Experts of a small language model.
Size: 20 layers, width 384, 91.6M parameters.
Training: a variant of Adam for the experts, 462M tokens, 3528 steps.
Below are experts of layer 17 (counted from 0) of a mixture-of-experts language model. Rows are named router (the router's row for the expert), gate (a neuron's input weights, with its number), up (a neuron's input weights, with its number), down (a neuron's output weights, with its number) and show model dimensions 192-287. Each number is 200 + 20 x the weight over its row's rms, rounded and kept within 0 to 999.
Before each expert's rows: a language model's description of what the expert responds to. This comes from a sample of Wikipedia text that the model never trained on.

# expert 12
Description: Review tables, word starts
router,210,203,179,231,181,179,204,203,185,200,199,209,171,189,199,211,194,180,220,188,167,231,193,242,211,162,219,177,184,166,188,184,199,196,201,248,224,170,172,202,181,175,202,225,191,223,228,215,197,157,183,178,197,188,197,185,212,198,178,180,226,232,201,190,195,218,197,221,225,216,179,201,175,224,214,212,193,167,187,179,194,217,187,190,232,219,191,196,225,206,201,149,205,229,202,233
gate0,175,206,219,188,229,167,204,214,194,204,206,173,213,194,201,184,170,195,245,206,208,187,180,152,210,204,163,223,172,216,215,182,207,184,164,185,177,196,194,190,187,204,194,179,213,193,221,185,222,203,197,169,156,196,196,224,233,180,209,201,200,206,212,186,214,153,205,165,203,157,220,225,184,197,222,191,173,204,192,222,208,210,200,201,192,193,175,183,182,200,246,212,223,201,207,198
up0,207,221,156,210,215,167,190,159,186,218,209,199,174,179,190,179,243,200,202,198,212,197,210,179,165,191,177,236,186,181,182,197,236,257,223,190,200,202,188,205,234,186,213,168,217,170,187,191,185,193,187,228,186,190,198,202,204,211,203,228,191,222,173,214,189,210,191,180,214,206,187,210,221,209,169,183,176,210,187,229,180,210,187,219,189,220,229,194,219,206,216,237,195,205,208,198
down0,208,193,195,219,159,227,195,202,212,228,231,204,214,206,200,211,215,201,198,217,215,216,207,188,193,208,179,181,203,225,214,222,187,216,239,169,209,225,191,218,195,207,200,182,182,188,172,163,209,202,198,220,200,154,181,181,201,180,163,185,204,181,194,211,225,223,179,222,187,208,173,207,168,188,202,227,222,192,127,217,201,182,213,197,195,216,236,179,204,199,200,232,204,213,204,187
gate1,186,197,174,177,202,214,184,209,212,164,183,197,197,216,247,188,175,190,202,210,199,210,194,203,204,202,188,195,196,210,157,231,168,165,192,175,218,193,182,179,164,231,193,201,187,193,225,223,188,198,192,201,224,213,161,223,171,201,216,178,174,203,207,235,213,209,223,209,199,219,195,198,200,231,179,193,209,228,214,186,260,211,225,181,243,254,190,217,193,183,183,195,156,211,190,221
up1,187,181,202,205,201,211,201,218,208,174,203,199,230,168,179,205,185,180,229,204,172,216,185,164,136,212,178,239,187,212,208,225,187,222,186,198,178,210,192,226,185,216,183,186,221,223,227,182,195,202,199,217,173,204,204,174,183,226,180,204,233,189,240,177,165,157,184,164,201,185,190,170,215,186,206,216,214,203,204,229,220,229,175,199,194,190,238,209,243,202,226,221,181,194,192,182
down1,185,229,175,176,195,189,230,165,231,157,196,184,211,193,205,178,234,186,203,189,198,206,195,237,208,164,184,179,204,211,179,165,194,231,181,222,173,218,179,186,192,214,166,202,192,197,207,190,187,183,210,205,215,199,209,224,174,219,184,187,218,187,200,196,170,228,204,195,195,207,198,198,195,207,186,184,224,195,174,236,204,205,172,182,178,220,189,232,198,182,184,190,165,207,200,220
gate2,217,201,214,163,212,186,226,173,204,201,160,183,261,165,217,185,206,221,214,222,216,191,187,194,198,182,185,196,194,160,196,200,181,206,163,204,158,207,173,198,203,209,193,219,171,168,208,138,205,191,193,193,180,215,167,182,208,228,210,189,198,188,200,163,179,224,222,177,224,190,186,173,183,205,235,215,197,202,217,210,204,213,209,204,182,203,212,193,200,197,184,176,212,199,199,251
up2,179,190,217,194,227,169,184,205,178,199,203,169,198,179,213,209,197,211,193,211,207,183,193,199,179,202,194,196,202,195,179,180,184,182,215,214,194,206,202,225,223,193,179,170,206,236,202,231,166,168,235,212,170,192,234,224,188,210,193,218,183,194,219,192,189,206,176,186,181,212,203,202,246,184,216,147,190,210,212,190,208,217,191,246,171,187,214,220,191,231,213,211,220,193,214,207
down2,211,205,179,213,237,197,182,212,228,212,197,149,206,174,231,215,177,189,190,207,171,186,207,185,202,211,180,228,182,196,149,213,220,214,206,196,207,184,204,204,195,207,184,180,187,194,201,180,211,193,190,187,226,230,199,209,201,220,213,205,207,212,193,206,195,192,170,196,209,165,208,175,231,179,198,201,216,206,204,227,185,165,207,205,219,195,187,178,208,194,212,211,210,212,205,216
gate3,191,187,242,209,199,184,198,208,204,213,219,210,200,201,212,214,182,204,186,175,184,173,183,190,178,202,220,210,142,194,238,202,207,217,173,200,211,173,154,206,243,194,178,193,180,208,224,161,216,222,206,181,189,193,227,179,185,200,218,184,222,240,204,179,183,203,185,196,205,177,237,190,207,223,224,189,223,213,218,216,186,170,218,196,204,214,195,165,242,210,170,197,202,196,201,173
up3,168,197,178,175,175,196,182,206,203,203,213,184,216,210,212,209,228,161,200,212,225,200,195,200,191,197,175,182,175,208,189,207,169,229,187,196,190,220,196,162,204,222,201,170,187,173,208,174,242,199,205,190,164,192,204,232,187,198,197,161,228,182,208,209,209,211,226,233,211,195,191,237,194,220,206,205,178,233,234,171,226,210,211,178,175,205,190,176,213,187,197,220,207,227,186,179
down3,200,194,196,201,182,179,196,210,214,191,209,197,210,208,231,179,216,208,216,233,175,187,210,217,183,185,209,198,204,189,208,197,204,220,212,206,202,202,214,210,176,159,209,206,222,219,205,200,167,212,218,207,195,200,210,164,178,213,173,198,232,212,224,174,203,174,197,211,227,207,178,190,174,174,206,204,211,226,208,200,218,201,165,193,191,178,212,164,227,228,198,172,196,195,216,229
gate4,168,213,205,219,171,178,198,187,184,193,210,197,225,196,185,213,168,215,189,210,210,199,219,220,169,164,172,214,191,216,211,216,211,157,207,207,224,226,191,233,187,217,224,190,203,177,218,220,226,197,192,199,217,165,271,239,161,196,181,212,197,192,194,237,233,194,202,224,193,221,213,206,195,192,212,206,205,157,218,208,196,200,205,205,210,231,167,197,205,178,171,163,178,174,198,210
up4,196,184,215,220,234,216,211,164,217,221,195,170,212,186,181,187,256,254,199,211,202,205,191,197,176,202,179,191,209,195,220,199,179,226,201,160,189,181,167,212,174,191,191,200,213,187,211,194,180,184,193,194,183,204,221,168,204,219,180,162,194,199,223,187,200,220,219,163,208,189,215,216,164,221,224,203,191,202,177,213,193,217,181,178,200,230,208,209,180,169,181,201,215,213,199,190
down4,225,207,190,194,227,199,168,183,207,189,178,205,191,159,199,191,227,168,208,192,170,200,217,240,208,199,167,199,185,193,209,177,197,197,166,189,180,239,201,200,191,150,213,198,210,226,192,196,205,233,208,217,236,206,181,211,196,175,186,203,183,197,213,188,182,227,210,211,188,212,204,193,210,181,200,196,223,221,195,234,194,214,205,230,194,220,173,190,201,205,193,173,176,169,233,195
gate5,220,193,183,179,240,196,185,158,218,195,201,197,155,202,188,193,190,183,214,212,178,218,163,192,211,223,206,203,190,172,200,191,225,186,201,177,212,202,195,205,202,209,216,205,193,176,202,198,159,209,181,205,180,191,160,188,199,183,189,166,207,210,207,214,198,212,191,182,213,225,221,207,204,187,226,199,195,229,176,229,212,193,202,231,211,171,177,171,170,172,175,209,182,193,173,173
up5,199,165,176,180,216,227,210,204,221,244,204,204,192,191,210,233,198,215,219,207,221,174,188,172,225,180,209,185,195,188,215,141,212,179,188,182,207,169,202,218,199,168,195,197,198,226,186,214,178,219,175,197,193,213,163,176,215,236,189,192,193,205,210,169,204,189,230,212,192,197,187,214,232,207,215,216,193,200,222,245,220,148,176,184,204,186,193,218,199,197,223,187,221,182,199,202
down5,201,196,198,202,227,208,214,201,225,203,213,192,218,214,203,171,178,233,200,169,189,201,214,210,213,209,194,178,214,197,191,214,188,224,226,205,229,202,214,193,201,222,175,212,174,191,208,213,179,217,175,199,185,187,190,215,194,217,188,216,207,184,169,186,199,208,176,182,181,173,197,212,185,148,201,179,201,203,184,234,197,175,198,205,202,196,180,202,166,229,183,221,198,186,233,180
gate6,217,211,168,205,191,217,186,174,197,178,209,169,215,268,197,201,226,209,226,209,218,182,173,204,170,196,196,217,202,224,201,159,205,208,176,181,198,230,191,208,208,193,200,223,180,219,208,184,218,185,203,195,202,190,168,220,210,175,156,234,158,194,192,209,218,138,174,185,164,219,206,197,206,193,209,214,193,149,187,179,210,220,227,222,190,229,194,225,188,207,221,213,202,215,215,199
up6,210,178,209,208,177,175,208,219,186,179,197,191,170,220,170,205,196,230,233,226,184,226,198,206,188,158,204,220,228,196,201,223,196,188,158,207,177,237,178,155,205,229,194,200,206,193,229,197,239,177,224,215,242,189,175,181,200,222,193,200,216,189,203,219,207,217,177,181,163,199,170,181,218,206,216,195,164,204,225,175,217,221,217,212,230,193,175,199,174,193,184,227,230,206,182,207
down6,213,159,215,198,220,184,228,194,179,214,186,191,175,204,190,241,201,204,211,219,227,203,207,193,200,204,207,132,178,236,207,197,178,188,189,186,184,210,192,209,183,210,200,203,211,174,192,197,190,190,221,197,195,228,160,203,218,202,226,228,174,189,206,184,170,184,203,206,217,230,194,177,197,223,177,202,201,184,193,196,215,189,174,180,168,219,258,232,172,213,226,207,182,256,165,191
gate7,179,209,204,224,214,189,199,184,225,144,173,186,181,169,232,191,205,178,194,225,191,177,223,225,192,231,215,176,211,184,206,191,164,181,227,247,191,190,188,200,187,206,206,232,190,202,189,177,195,195,197,194,191,194,236,197,193,198,206,207,222,184,195,183,208,233,167,226,223,214,196,192,184,200,205,201,190,228,233,191,204,166,220,168,232,182,189,199,172,221,223,181,182,194,225,207
up7,200,158,206,232,177,207,206,164,160,192,215,195,186,216,171,210,185,211,209,189,195,200,203,187,198,196,226,183,184,189,183,207,174,220,189,199,196,204,230,213,197,207,213,227,186,207,172,197,192,218,193,183,223,240,182,210,189,174,187,223,214,215,221,194,217,211,183,197,189,213,209,186,223,153,218,219,168,211,162,209,188,171,194,227,193,203,192,180,198,206,192,187,173,198,180,233
down7,175,170,175,221,183,208,209,183,207,217,195,187,194,206,221,178,228,188,205,226,227,197,208,181,186,184,184,207,213,193,185,193,164,266,183,187,174,200,175,175,213,204,199,216,171,187,190,175,227,215,230,211,193,205,186,231,218,186,185,215,185,196,183,196,183,194,180,218,187,184,223,179,223,175,175,203,180,179,207,158,187,201,181,196,191,220,214,221,186,183,207,160,222,214,213,188
gate8,184,205,199,268,193,212,194,169,219,205,223,185,211,256,220,205,196,193,195,212,213,239,189,204,223,191,229,181,227,230,197,215,240,202,196,191,255,181,203,222,177,183,212,216,207,176,209,212,217,188,207,199,174,151,200,228,190,169,179,197,199,184,191,208,193,234,195,194,194,189,179,158,183,212,222,189,176,184,192,211,238,201,210,194,194,210,176,219,183,196,205,171,170,188,218,242
up8,206,183,179,201,179,197,180,189,198,212,203,218,229,219,203,195,171,195,174,238,195,237,192,181,230,199,180,191,229,197,179,226,222,171,226,181,178,170,222,193,214,173,220,191,180,172,194,183,228,181,189,175,195,175,193,232,178,196,180,210,185,184,182,163,211,178,207,202,253,211,228,150,208,211,230,216,190,216,197,219,190,190,234,199,191,174,187,168,195,198,213,190,217,214,214,209
down8,164,183,217,221,172,205,184,209,218,186,220,167,199,207,162,203,174,191,209,195,195,198,206,195,206,188,206,208,233,230,199,223,193,171,211,186,192,195,224,200,169,177,235,223,224,185,209,224,170,186,221,189,196,179,186,191,219,190,207,216,169,203,194,221,225,196,198,208,172,199,201,198,209,264,183,197,196,208,192,193,180,194,193,191,168,226,205,206,203,205,215,205,236,257,218,227
gate9,179,161,176,193,201,175,169,199,225,213,157,227,216,206,206,205,208,176,230,190,204,190,203,187,178,195,166,217,201,192,202,197,204,199,158,183,215,215,189,218,140,189,191,197,197,201,208,221,214,173,175,189,163,198,181,207,157,240,210,214,198,225,214,190,185,192,155,183,189,226,179,179,204,198,194,228,195,204,233,201,186,221,222,213,190,202,213,209,194,194,206,226,194,189,199,191
up9,210,198,174,202,235,171,212,208,224,212,208,227,206,208,217,204,221,211,224,201,207,180,222,200,168,168,180,210,227,182,193,165,213,200,182,189,177,182,183,211,195,160,153,210,230,192,222,232,172,204,167,206,184,190,197,214,191,154,200,229,244,171,170,209,205,196,174,193,193,227,207,209,178,230,199,231,226,206,242,169,217,237,222,182,223,251,190,201,214,148,221,182,242,188,188,188
down9,191,216,193,192,186,215,228,221,179,192,207,196,191,220,175,211,189,174,210,204,231,183,211,195,201,219,192,155,218,208,188,206,195,203,198,166,215,195,212,172,181,213,208,220,193,180,177,213,231,217,212,194,191,204,190,217,197,186,241,208,199,202,207,193,182,189,176,195,173,177,211,170,196,201,211,220,230,204,198,170,176,220,221,202,206,166,186,199,222,197,210,212,189,228,188,189
gate10,221,187,207,234,219,180,216,174,183,176,186,183,207,214,218,200,214,196,230,196,205,222,238,203,206,186,183,191,142,208,197,194,202,183,195,180,209,180,174,206,167,182,187,200,179,202,197,183,207,188,195,196,219,186,225,191,225,176,154,203,181,268,174,198,220,225,159,196,195,192,208,199,204,218,191,214,216,236,237,174,200,206,183,153,203,211,186,201,226,160,170,186,200,209,209,211
up10,190,181,158,228,190,195,230,225,209,208,224,193,165,186,213,193,184,200,243,199,228,170,191,192,207,185,194,184,208,200,194,172,194,208,196,167,179,198,226,167,201,215,229,184,184,168,211,204,200,186,199,184,179,214,220,196,178,200,213,203,202,231,225,158,200,231,204,192,212,196,195,180,167,212,238,242,182,216,233,193,171,189,180,200,200,169,174,180,209,218,208,191,133,204,177,189
down10,229,193,189,204,196,212,202,199,189,172,183,187,204,244,136,220,180,225,214,168,175,216,228,214,206,207,233,211,216,169,194,225,209,224,196,182,187,182,235,200,254,170,193,218,179,188,173,195,193,212,209,227,198,214,207,217,228,181,155,192,190,168,235,196,228,204,196,192,171,170,206,207,235,208,177,204,184,213,198,174,191,184,169,242,206,178,201,171,182,190,177,208,201,196,178,206
gate11,220,222,197,199,215,175,201,207,180,234,200,197,185,254,166,211,183,185,199,217,223,209,140,179,194,191,220,191,177,208,199,230,182,221,199,218,204,212,173,205,171,200,190,166,224,179,219,180,216,194,191,213,225,200,205,169,197,208,198,196,202,212,218,168,199,195,165,192,182,200,224,199,181,183,231,158,193,167,204,142,206,180,224,174,187,181,173,191,192,205,158,212,215,206,161,198
up11,194,188,199,211,195,194,216,184,197,205,253,177,189,189,157,200,214,207,173,192,143,203,205,214,214,222,173,213,198,175,243,224,191,190,206,253,215,178,194,183,236,188,215,227,186,190,191,174,206,188,197,166,196,241,167,207,176,225,206,146,171,218,216,202,190,193,207,182,194,212,163,234,196,187,201,214,187,235,156,173,206,204,214,185,227,184,170,187,197,175,186,199,219,210,212,204
down11,180,216,222,185,193,204,213,194,231,203,163,192,220,198,209,181,162,208,167,197,191,212,216,204,184,236,200,224,210,214,227,181,193,210,226,179,188,219,185,185,194,191,209,191,192,162,217,191,205,209,193,221,196,261,201,217,175,224,231,201,190,210,211,217,181,195,212,248,207,211,226,211,212,184,197,201,203,224,197,225,172,219,194,157,203,188,214,216,186,185,212,212,234,218,195,174
gate12,200,211,202,195,195,135,154,174,212,177,194,202,225,216,201,177,234,160,188,213,181,180,191,178,166,190,218,199,184,169,169,211,167,216,183,183,180,215,191,238,187,253,206,230,189,203,205,196,229,205,192,202,217,223,210,213,203,195,191,231,199,207,223,217,183,192,207,188,229,213,190,206,240,185,177,190,220,196,240,209,184,200,192,180,228,204,181,215,201,198,183,216,219,224,238,187
up12,215,180,232,169,204,217,219,215,199,220,236,215,195,195,185,170,206,207,207,200,178,176,188,183,239,207,237,197,195,225,175,196,197,195,234,206,207,199,208,200,243,147,195,185,176,206,195,193,231,176,172,169,186,207,163,218,218,201,205,191,236,206,163,182,222,207,200,250,214,174,204,230,192,230,202,225,197,181,175,205,204,213,222,161,156,227,147,215,185,199,188,216,208,199,199,191
down12,220,189,211,205,213,189,160,201,245,214,207,224,157,251,226,183,207,222,202,209,198,218,186,208,225,197,198,241,180,217,180,184,184,193,187,248,179,196,184,229,188,222,194,203,179,148,226,206,183,191,223,178,155,226,212,189,194,221,211,183,223,232,162,186,215,205,228,200,193,211,203,206,200,209,172,177,205,196,220,193,216,163,188,202,198,219,191,182,189,194,193,222,179,191,193,195
gate13,214,166,190,205,173,186,224,173,206,185,208,211,232,180,177,161,188,218,210,193,202,187,212,213,194,204,144,196,199,194,193,176,230,155,192,182,189,171,217,170,209,226,173,180,202,199,224,175,204,173,207,200,212,194,198,183,175,207,187,211,195,216,165,206,177,194,186,184,176,181,213,169,213,191,215,200,215,226,216,217,233,170,182,199,185,199,196,217,157,220,177,209,211,198,231,193
up13,180,197,199,198,173,193,184,189,163,201,205,209,225,206,161,184,192,203,175,198,182,174,155,194,226,215,178,203,219,229,206,159,189,155,208,202,163,202,177,162,226,174,224,152,231,197,231,198,208,150,209,184,213,226,194,188,171,210,182,203,202,192,217,215,209,201,217,185,209,207,178,224,201,211,223,219,190,225,214,176,206,210,234,171,202,184,165,204,194,258,186,193,187,232,215,230
down13,203,214,220,173,180,211,219,251,187,209,205,185,207,214,252,189,194,180,192,200,195,216,197,220,189,196,169,151,165,188,186,182,225,244,216,186,201,222,192,210,208,213,189,208,228,188,188,225,190,203,214,185,206,215,204,207,210,235,187,192,199,182,216,189,235,187,161,192,193,219,183,172,203,208,215,194,246,211,182,165,176,194,223,221,210,199,231,187,194,202,183,247,186,247,188,195
gate14,189,249,247,217,198,174,197,195,207,170,163,177,192,223,186,198,204,204,192,179,199,225,197,216,219,205,178,231,202,210,191,198,206,166,166,229,228,197,210,219,210,178,201,176,208,199,208,195,201,209,226,220,166,207,193,243,174,167,170,184,210,210,201,214,204,168,214,182,177,189,204,188,206,203,224,216,201,189,158,181,200,186,192,174,213,222,193,186,185,183,185,203,198,210,233,221
up14,209,214,172,171,184,209,182,167,226,184,203,182,195,197,177,200,184,182,220,203,188,212,229,160,179,200,229,198,210,187,195,211,239,218,204,186,189,200,199,182,236,177,171,181,190,197,227,177,182,201,207,246,246,212,197,196,192,183,205,210,194,195,199,194,200,230,197,180,215,195,225,179,231,208,177,196,179,214,210,195,174,213,154,228,222,149,214,181,200,195,199,251,178,191,205,205
down14,210,218,227,230,191,221,197,233,209,174,187,224,228,191,201,207,186,210,207,180,212,190,183,208,177,223,206,237,223,193,197,204,189,191,186,187,197,222,187,196,189,186,211,202,190,192,185,188,207,191,252,171,195,209,189,212,228,207,207,189,182,174,210,203,223,139,215,171,219,202,197,202,200,217,174,212,198,196,203,210,227,209,196,254,212,189,188,205,222,177,241,228,221,213,213,166
gate15,223,173,237,175,205,221,236,156,219,209,197,181,181,189,213,194,235,197,202,195,205,165,233,194,205,219,204,195,182,204,173,189,199,206,194,217,204,198,214,218,213,191,234,154,225,199,198,201,193,208,203,176,197,207,194,216,167,178,192,150,186,209,183,212,181,206,221,232,196,171,230,154,243,230,203,252,214,212,220,182,155,189,207,162,194,205,185,187,190,177,200,173,174,201,178,197
up15,180,223,202,183,195,217,202,169,230,247,187,202,212,181,229,213,188,222,172,196,170,199,197,205,234,186,198,211,196,208,198,224,223,205,219,148,193,215,208,185,238,200,220,204,175,166,194,215,195,201,202,191,187,205,247,230,209,185,219,210,204,201,207,186,200,232,213,189,211,205,236,186,172,182,217,191,216,179,196,161,186,219,190,145,187,226,203,217,215,204,237,171,219,231,185,173
down15,231,201,217,183,219,224,190,222,213,181,211,195,160,187,224,168,202,224,215,185,212,208,195,198,237,179,196,169,201,223,220,199,187,204,201,185,191,228,224,207,205,182,246,206,180,230,201,208,186,207,180,220,207,194,164,194,230,188,199,194,227,200,183,200,206,206,236,190,192,217,206,205,225,208,232,206,198,216,204,195,196,217,198,140,190,161,192,190,217,217,200,203,165,188,177,168
gate16,223,202,217,175,184,205,205,196,235,214,180,197,202,179,206,208,186,209,202,182,215,194,235,209,184,190,173,227,195,221,207,216,211,211,198,204,231,215,188,207,200,205,205,177,212,200,202,195,193,191,197,203,203,183,185,183,235,213,246,198,217,236,178,207,227,223,203,222,204,186,202,208,185,201,217,199,209,180,203,188,180,217,180,189,191,224,199,159,193,188,255,191,199,197,188,239
up16,233,174,188,200,195,209,196,188,232,203,200,210,206,212,206,184,224,202,228,215,211,214,183,253,222,203,206,188,235,203,193,220,170,171,199,233,173,222,225,204,218,183,205,187,174,189,174,225,180,230,187,189,217,167,201,185,237,188,193,215,235,196,215,178,193,214,213,195,204,188,181,207,212,199,178,176,189,193,232,195,185,196,181,192,210,162,241,195,176,174,224,203,188,196,185,189
down16,204,181,179,196,201,191,219,212,179,179,172,215,178,199,199,178,197,215,219,199,195,228,228,171,197,178,168,167,188,202,182,244,185,199,227,172,218,214,173,188,130,216,199,179,205,175,215,160,212,215,199,173,209,211,195,232,184,183,191,216,197,213,187,195,161,217,209,208,175,178,188,190,231,222,195,191,207,211,208,186,193,192,201,212,222,176,223,198,225,198,221,209,179,185,172,230
gate17,188,172,206,236,200,186,177,168,179,201,225,171,210,200,198,195,203,201,206,203,212,196,177,200,190,189,238,194,205,206,177,193,170,204,204,190,206,246,175,213,233,192,183,158,199,206,221,205,200,212,199,229,224,177,171,177,202,218,210,191,211,192,213,201,186,193,184,172,249,188,232,177,205,208,193,170,209,200,233,232,234,184,173,206,217,160,196,190,180,162,184,224,202,190,178,167
up17,229,173,195,176,204,209,221,192,184,202,190,229,206,184,201,196,239,181,195,146,186,201,200,218,174,206,217,185,222,210,220,206,207,209,185,211,192,194,212,197,189,192,214,217,233,170,232,196,212,187,188,210,151,203,183,186,194,184,207,181,199,226,205,212,234,192,190,195,169,178,194,194,215,210,197,200,197,182,189,195,223,183,164,208,174,262,204,163,171,192,185,189,201,179,198,217
down17,160,216,215,210,202,203,210,210,235,220,195,205,177,208,165,158,226,251,222,178,200,177,202,170,213,186,173,231,220,205,244,207,177,170,195,194,257,186,201,215,207,254,222,187,208,218,200,174,217,233,203,198,192,170,229,215,192,195,224,194,161,223,200,205,178,185,210,225,166,221,207,173,197,180,207,204,212,216,162,210,181,180,230,201,205,182,233,197,200,198,204,209,200,210,157,206
gate18,180,154,209,220,200,168,189,162,211,191,234,207,193,198,192,185,197,155,160,160,166,206,195,196,213,210,182,200,208,207,180,171,216,214,202,201,207,194,212,193,156,196,211,195,221,196,184,211,207,197,186,193,186,206,206,167,145,188,195,178,178,184,194,238,216,195,169,189,204,203,226,205,189,155,223,201,180,196,205,208,204,192,229,161,223,182,190,217,164,188,206,205,207,204,256,203
up18,226,217,189,170,174,208,224,229,180,209,188,209,223,192,156,192,190,229,201,212,219,177,201,203,248,173,175,232,195,193,232,220,189,159,160,173,220,223,209,168,191,207,186,209,190,194,201,218,215,183,183,183,208,200,189,214,220,186,209,235,232,188,191,196,210,188,193,224,173,211,185,213,177,216,194,240,187,227,221,178,186,204,204,190,202,200,231,191,196,238,184,226,209,205,194,217
down18,142,231,221,195,170,167,195,216,151,189,202,177,233,229,225,188,207,201,179,229,213,198,170,186,215,224,196,286,203,190,185,179,199,190,171,186,172,177,206,200,208,197,190,226,239,146,196,173,213,218,198,212,186,205,184,221,187,211,204,222,189,212,180,213,198,210,211,201,206,194,190,231,176,193,193,230,217,193,191,234,217,232,190,180,134,239,197,207,189,186,167,246,184,161,182,191
gate19,224,196,222,206,195,197,201,187,214,225,186,189,190,213,224,202,204,190,230,165,173,226,213,184,200,186,192,214,189,182,206,178,194,184,193,167,212,208,197,196,216,222,201,194,184,236,202,190,186,177,184,214,193,223,168,171,216,208,199,174,227,218,176,170,231,186,176,205,197,200,183,191,184,236,197,204,209,202,207,207,201,214,208,186,209,226,175,212,202,215,182,202,240,179,189,174
up19,196,225,191,189,201,221,191,194,175,191,181,210,227,208,190,182,238,219,183,196,225,177,207,221,205,178,175,190,206,201,206,188,193,196,194,160,211,214,205,201,204,167,180,198,207,179,234,198,197,233,206,182,170,179,197,197,191,214,202,199,184,203,204,221,163,218,182,194,206,199,216,159,231,142,232,188,182,235,186,155,179,179,209,234,197,195,202,210,200,177,207,232,189,202,162,171
down19,210,222,206,166,216,169,213,201,192,196,178,196,208,210,185,220,225,228,167,198,220,195,202,191,202,207,182,190,223,244,232,177,244,212,203,181,203,199,186,230,201,213,223,205,187,179,167,213,217,214,201,199,220,207,223,220,230,183,210,175,213,207,194,206,175,211,169,208,218,214,200,189,221,190,204,193,187,207,181,189,196,192,159,187,185,196,180,201,248,185,225,194,196,201,208,200
gate20,184,173,196,170,191,207,172,201,213,199,243,217,163,203,163,185,174,205,208,195,185,212,186,190,189,177,195,177,227,191,203,197,184,249,219,210,207,172,169,239,195,185,217,195,195,198,194,214,174,192,203,205,190,220,200,181,170,181,196,244,190,241,228,234,157,187,194,216,215,223,180,230,215,187,197,213,193,212,182,193,237,200,191,179,197,221,203,219,190,181,192,194,228,196,221,203
up20,191,187,207,159,190,201,224,184,196,227,190,199,201,204,220,230,229,221,192,203,198,223,217,232,237,157,201,195,197,238,203,185,193,166,227,219,193,221,181,222,180,214,202,183,192,219,202,217,204,212,188,168,196,194,196,214,189,184,192,209,208,198,197,216,198,235,194,195,220,169,179,191,193,180,179,220,201,231,197,190,206,186,230,203,187,217,190,199,189,191,181,194,188,220,190,212
down20,192,161,205,217,218,197,197,214,242,192,194,221,192,195,170,218,196,237,215,242,221,223,171,196,216,186,195,178,188,170,163,222,191,207,188,187,195,234,191,227,162,179,228,204,217,184,205,198,209,185,202,212,191,202,211,176,154,172,233,223,219,189,198,210,202,212,192,198,213,196,214,203,221,237,228,169,230,230,188,184,205,205,205,201,202,213,194,193,177,171,184,200,181,199,218,238
gate21,184,186,219,212,177,197,193,167,183,193,182,189,205,197,206,193,166,229,216,220,185,182,200,163,188,172,197,204,165,199,203,212,230,192,226,205,207,229,181,198,201,209,194,210,223,173,202,211,196,219,220,222,221,196,194,216,202,183,213,195,172,203,211,188,218,223,192,191,221,165,180,204,183,218,162,184,188,187,186,173,182,208,230,183,172,211,194,222,235,170,223,191,181,211,165,205
up21,216,219,196,205,189,206,207,184,188,166,196,174,207,235,211,203,198,228,218,183,216,216,164,208,174,211,175,196,187,224,201,187,222,159,179,222,209,208,202,192,193,213,229,215,204,225,209,230,199,180,206,188,208,213,193,198,227,186,190,179,199,186,225,213,194,209,205,172,216,229,220,188,205,188,193,204,212,187,206,177,188,211,177,185,178,215,197,200,199,201,204,201,185,225,173,205
down21,192,207,212,167,183,191,208,193,215,196,167,214,208,164,183,219,201,187,214,153,180,144,207,157,165,182,195,181,209,184,185,211,204,201,236,178,220,231,180,213,194,208,166,212,216,219,215,176,218,215,162,220,227,212,173,207,188,218,213,201,177,217,183,192,195,214,222,198,184,216,202,221,202,158,194,192,197,228,193,206,188,237,188,193,196,197,193,197,205,184,198,213,200,188,208,177
gate22,206,208,212,213,214,223,216,186,200,176,189,246,201,205,215,198,172,189,189,192,180,188,195,194,174,216,192,246,159,184,205,232,228,175,201,205,186,181,199,189,193,208,186,159,167,188,242,197,208,211,213,201,182,178,199,212,198,205,167,182,213,225,235,189,220,140,227,230,182,187,191,182,210,207,185,208,212,210,200,167,198,193,152,196,194,173,134,200,225,210,213,220,194,195,208,187
up22,228,213,151,212,210,179,213,234,190,195,162,178,213,251,214,204,210,199,174,195,184,190,239,205,218,202,167,214,211,179,221,197,169,192,211,223,191,208,186,182,178,196,173,210,172,149,208,188,208,198,213,236,190,231,212,223,207,166,212,184,202,202,190,186,233,209,219,212,221,218,179,203,184,164,237,200,234,243,185,208,223,181,184,199,221,227,185,197,184,205,177,237,182,199,153,210
down22,198,202,187,190,182,197,230,202,214,209,193,185,182,198,208,245,216,233,232,188,174,185,202,226,194,163,170,165,164,200,215,207,209,191,218,180,215,208,196,209,199,212,170,201,231,200,190,185,187,173,185,186,217,246,204,182,214,147,184,211,184,158,203,221,187,236,191,195,225,181,195,217,195,206,197,229,202,193,204,214,193,214,219,194,217,188,202,220,228,204,174,190,187,189,189,214
gate23,195,154,236,214,180,204,217,210,174,221,197,205,183,177,206,183,220,167,203,182,211,195,217,189,206,193,235,205,190,173,224,205,187,144,204,189,196,208,181,191,168,216,212,202,175,196,199,174,210,199,183,183,193,161,241,191,177,219,187,185,177,209,234,212,195,203,205,241,138,201,202,212,182,208,197,224,224,180,200,168,219,180,226,162,180,208,200,194,244,202,220,214,212,213,168,197
up23,184,200,178,218,208,220,251,201,161,221,253,214,209,210,207,187,186,194,242,189,168,209,239,234,206,188,222,231,165,228,194,189,255,195,201,202,226,180,210,174,193,215,191,201,157,195,209,191,203,227,167,227,181,205,175,178,187,179,181,160,227,234,205,173,198,183,200,196,198,195,208,214,183,217,205,172,181,214,180,233,205,213,188,208,126,188,192,196,197,191,186,208,166,207,228,200
down23,223,199,203,194,188,203,196,193,203,199,241,204,177,236,173,210,200,249,178,165,209,216,159,237,200,230,208,230,203,171,166,211,196,208,207,201,197,202,185,200,199,212,227,188,184,192,212,198,198,185,225,201,224,199,209,215,187,202,185,202,187,207,231,192,207,177,219,197,178,186,216,213,229,194,199,208,196,214,221,231,172,193,155,197,194,186,187,202,199,187,231,205,179,165,212,202